{
  "experts_per_token": 2,
  "balance_loss": 0.00259,
  "balance_bias": false,
  "vocab_size": 8192,
  "lr": 0.00144,
  "steps": 9687
}
Below are experts of layer 10 (counted from 0) of a mixture-of-experts language model. Rows are named router (the router's row for the expert), up (a neuron's input weights, with its number), down (a neuron's output weights, with its number) and show model dimensions 480-559. Each number is 500 + 50 x the weight over its row's rms, rounded and kept within 0 to 999. Numbers have three digits each.
After each expert's rows: a language model's description of what the expert responds to. This comes from a sample of Wikipedia text that the model never trained on.

# expert 17
router:492537453524519471483522423462501515612514549562603482500431525446498496542514554547510454541451466432465548514527546438399426466575564510481550477524500505497562540468572500560499512545496521469490470437472562394464514511610538451577490571
up0:524526526483486474473509532507512537467442435573453482494474454523588520374492546529386525429413542515483512393509502480574436486524540457558537484512529572494510552452520507530529553535452513511526498524486530418528529506490438522447494455
down0:501544477570438533473465550461483568481497561573489418469492504503482456520519474526499435473580488471491574515490430542499462529501494501441461506467456467499524395429474454457480512512438479437459484543422512471413469526560518514533433406
What it handles: Name-ending words. Final words of proper names for titles, venues and institutions, such as Records, Festival, School, Street, Breakfast Club.

# expert 8
router:640533433558543409596520544548436493524482518545592490498496474505607536584573527529580452446427541486540441448434507508512460414465595475474468400532481442495450489539481476497477512460570488509507483559489518441573471481510549418524465562
up0:513489566469388556462524453565574504400512431507458530566509522515579534445527468533519530544557471498510528521548521486427508513484501458477464418477585477482505513534515586494501458436477483488539568514511570502463471571521490491463492514
down0:493464456435608463484496461464490434481435550574549480587496579438482471400528514467418593551464483500526491429534509444458453520500509565584544465506564527399597372502478485430413512540445485521543448549550513462578542554564491568612512559
What it handles: Word-inner suffixes. Middle and ending pieces of ordinary words split into subwords, such as -ical, -ic, -ed, -ing in Artistic, heritage, branded.

# expert 6
router:544552560457520415556493441542570607588402486574639512540583449546477494535492524487549540427473431555416505574569463518453437548502554446481496511472495411460524523473474469565519488461565470452503594600515495455485519443521473553516512595
up0:520543415383542420480512373471523487542549487570578480479513539470511478521519474491473489487567561445462473502495390475578418428525531438463488457522538513468383480449391460365532603500506549530480537577481491514452561461600586458472536570
down0:410421508439505532437649519567535450408418520406457429463495421438506544555508452467495629556502536474458497508463524491500486523468572481455499526531570573542508467494605519446505515506459484460562424529471562536324537524495533485476503507
What it handles: Coordinates and table numbers. Digit pieces inside decimal coordinates, plus table pipes, percent signs, degree and minute marks and semicolons in numeric statistics tables.

# expert 13
router:467502517442479506479530486562535519502539610428532403537480424471536493557494602502721524466481365491469536466439485409569544458436538527528451480459398527502552505459645607503541485526507550440572478460532546491489607580540573498578522483
up0:561487476460422489543508507463635486487527492487536471552439571520562521504514441435532469457444514547476475465487518518505462566580500437511423410492484490541564476546512503500606426506485396569515517435485595434539522518424498477397638475
down0:465385436542454568474594519538485564640512466515478513531507472520475525459518456410564484508528531464478523559474535560517436504492558569508484537452498501418496501482526444575528485468404594511550485524557425433476526442414478597608471438
What it handles: Subject pronouns, heading equals. Sentence-initial subject pronouns he, she, they and who, the first = of == headings, and name pieces like -jo, -ta, -ala.

# expert 4
router:437564451389497346486559532549436520497550440488445481474421525384487502491548489502524513421454499464533515522474465519527488540633509372432493535480471506479425516532608541497514421584493472511593451507475564489498475521438526531526423479
up0:456425629487430488550515469424595528400507511475436519569446588454482602514617431569443456647457465508501435581466541452484516407489444428467508535465529467450542636508552544486546541473494506552585513512564504527558537491405450635561425466
down0:500412565527448530477480527444529538506473518583388504472494481475432515506533399479452496526484464476487474566444556477524561529419511450410499514507529516483569566591448496494494548475491567504550493610541439547527402411511539516446519387
What it handles: Word-piece stems, kin nouns. Middle word pieces such as Pl-ast-ic and Sc-orp-ion, plus role and kinship nouns like father, director, daughter and president.

# expert 20
router:477542509471532502409573402590572513551467586554483457515569527459552435526538596520594495461440494472577558460484559390535521472438550464428556496464564459515579497481553593466544532520495516455480489555581571449552515542520519626420494548
up0:484510539502460476451410480455493554531336454490506415492573448504496511500572506463504482518471525529545482537517533498522467526491469479387500499511526472590517437534487528509472518470469515539491510466440538473564605610501431469598502456
down0:483406529443442421495520508433546500482486488452518506486509472524536504484546387462433465449511545480445516458460483524532485456430557517501411506582509567522463501550536442430486520549468584476476534486525540563549659502553568493570552538
What it handles: Name-initial pieces. First word piece of a capitalized name or word starting a new phrase, such as John, Dan, Mol(ly), Fel(dberg), Pol(ar).

# expert 0
router:551602559433529549515488461523489575485486506467486504527472562480503483501475494572590465506487443547506577546547543443452513473470607464500585451420431393554493494552459447542545423504488521464473395453506517523484515467491513424510480581
up0:472456579526532444493480461503495513575554521484573554588526568518549533464484479586461469503566527523490645447426509520517503568453512522502532560541526517530498456499448477521459617496537447522443411465531551483505503456435517536483515556
down0:572534482436488427500540546386502512494512541525549487515509442510448394455451580533448451504492440565462490400496502497556540472491419558508478422554473485550508478441473493502481539606527559539521400504425487423495457482387443480416471505
What it handles: Team and institution nouns. Head nouns and adjectives for teams, states and institutions in sports and political text, such as national team, state title, League, University, it.

# expert 10
router:633529465622495531550533579547455519559479596494573588484437473483530560609499460410523472482514502579533486406453500453509414525451657454537541488472467502510446507554553493501531464501492494512482485502479463489406500520580515528441454502
up0:441500419520495517572470733438476526496426492363409576527401389543534512437489468390446539497549492540484491515554555514485476554500575444518519493538471514515540542473571469534529507553496576532554599428468608505555558500550625434399497459
down0:636502447494421498501510470463597461469549453416489461464518462480474491429510520523581473535499493483617450452550443540469566508471460531522477512524521567477574475587426451532480496538455469497433535536437493496520503492461476463514464452
What it handles: Place-name endings. Final pieces of place and family names such as -ville, -burg, -berg, -ton and -de, often in tables like Hous-ton or Sköv-de.

# expert 26
router:517563588471566500461508446554462497529560523507526478438482505480502515598549463602534530491552469635547471448511531483472626482521529446422449516477611484556519479465499512491506460522456464515538514545459565452500535529449486563475584549
up0:490417496556493447615520534489641540530558533472432513505483498420475521459471648509486471461537515512523333552525554459509477465483489486458453380513467550432530483533529472457553471497480439546528495559447549484489481438526376549679554489
down0:543571481510542516513574447464486560435511507516426463401553470522539631469461445543419528438490539441502470485468500594508582451491553485494515452523488537459489528537551515480434479533482447489556471514583498547462588509511464423474586507
What it handles: Prepositions and conjunctions. Connecting words between phrases, mainly in, and, to, by, from, as in ranges like November 2017 to February 2018.

# expert 3
router:542525535503493477426456535513497482429469517518524462471369539394473574585473545480523552511467506486509533525518469431535534587541542407458493445478519465555445590468508474544539539592484579400492454501538514458448499601491442547518380456
up0:543407554418547515404475544449470510556535487466493555432635423525488544560496524500521526457511460519539552463483439519494479607556477582509482504485588511525389491508551492535455488583529532546597473484393442514488493572563485570451382467
down0:448433515471522577487476450484570515490449481481538527446454568445522510436547571471499475501474417521550403548571550526452499524512427430466516479437474476536467410466461481443388450533494466604495484445515437570613468487527551554474472422
What it handles: Place names, clause connectives. Subordinators and determiners such as that, which, where, because, this; also first pieces of place names after in/at, such as Cal(cutta), Long Island.

# expert 22
router:477569428484472470494541508528464490580498471489522440492521467561503481531507555496543487573518445405571476549612511505527435523357505435408664462389446465531440483494508532499597496604501468403471539511534463430528480524579529511511428442
up0:424565552391444498502633538449519459522495434473565473474505511527475460438477445460518487468408522500559462492521464462527584496491580484470432427483512564535497494506561520458491567525526501447506470422482412451524474466574492523469459520
down0:554534407456512506513516665442528516577569530514565545448524464548567527594551546379498533577497461519451476569465464485589570554514611443558535534464487424465506562459552507513555528470540489474396471498544486580440466551446456418468444412
What it handles: Header and label words. Table column headers and field labels such as Rank, Score, Date and Family, plus section-heading words like See, History and career.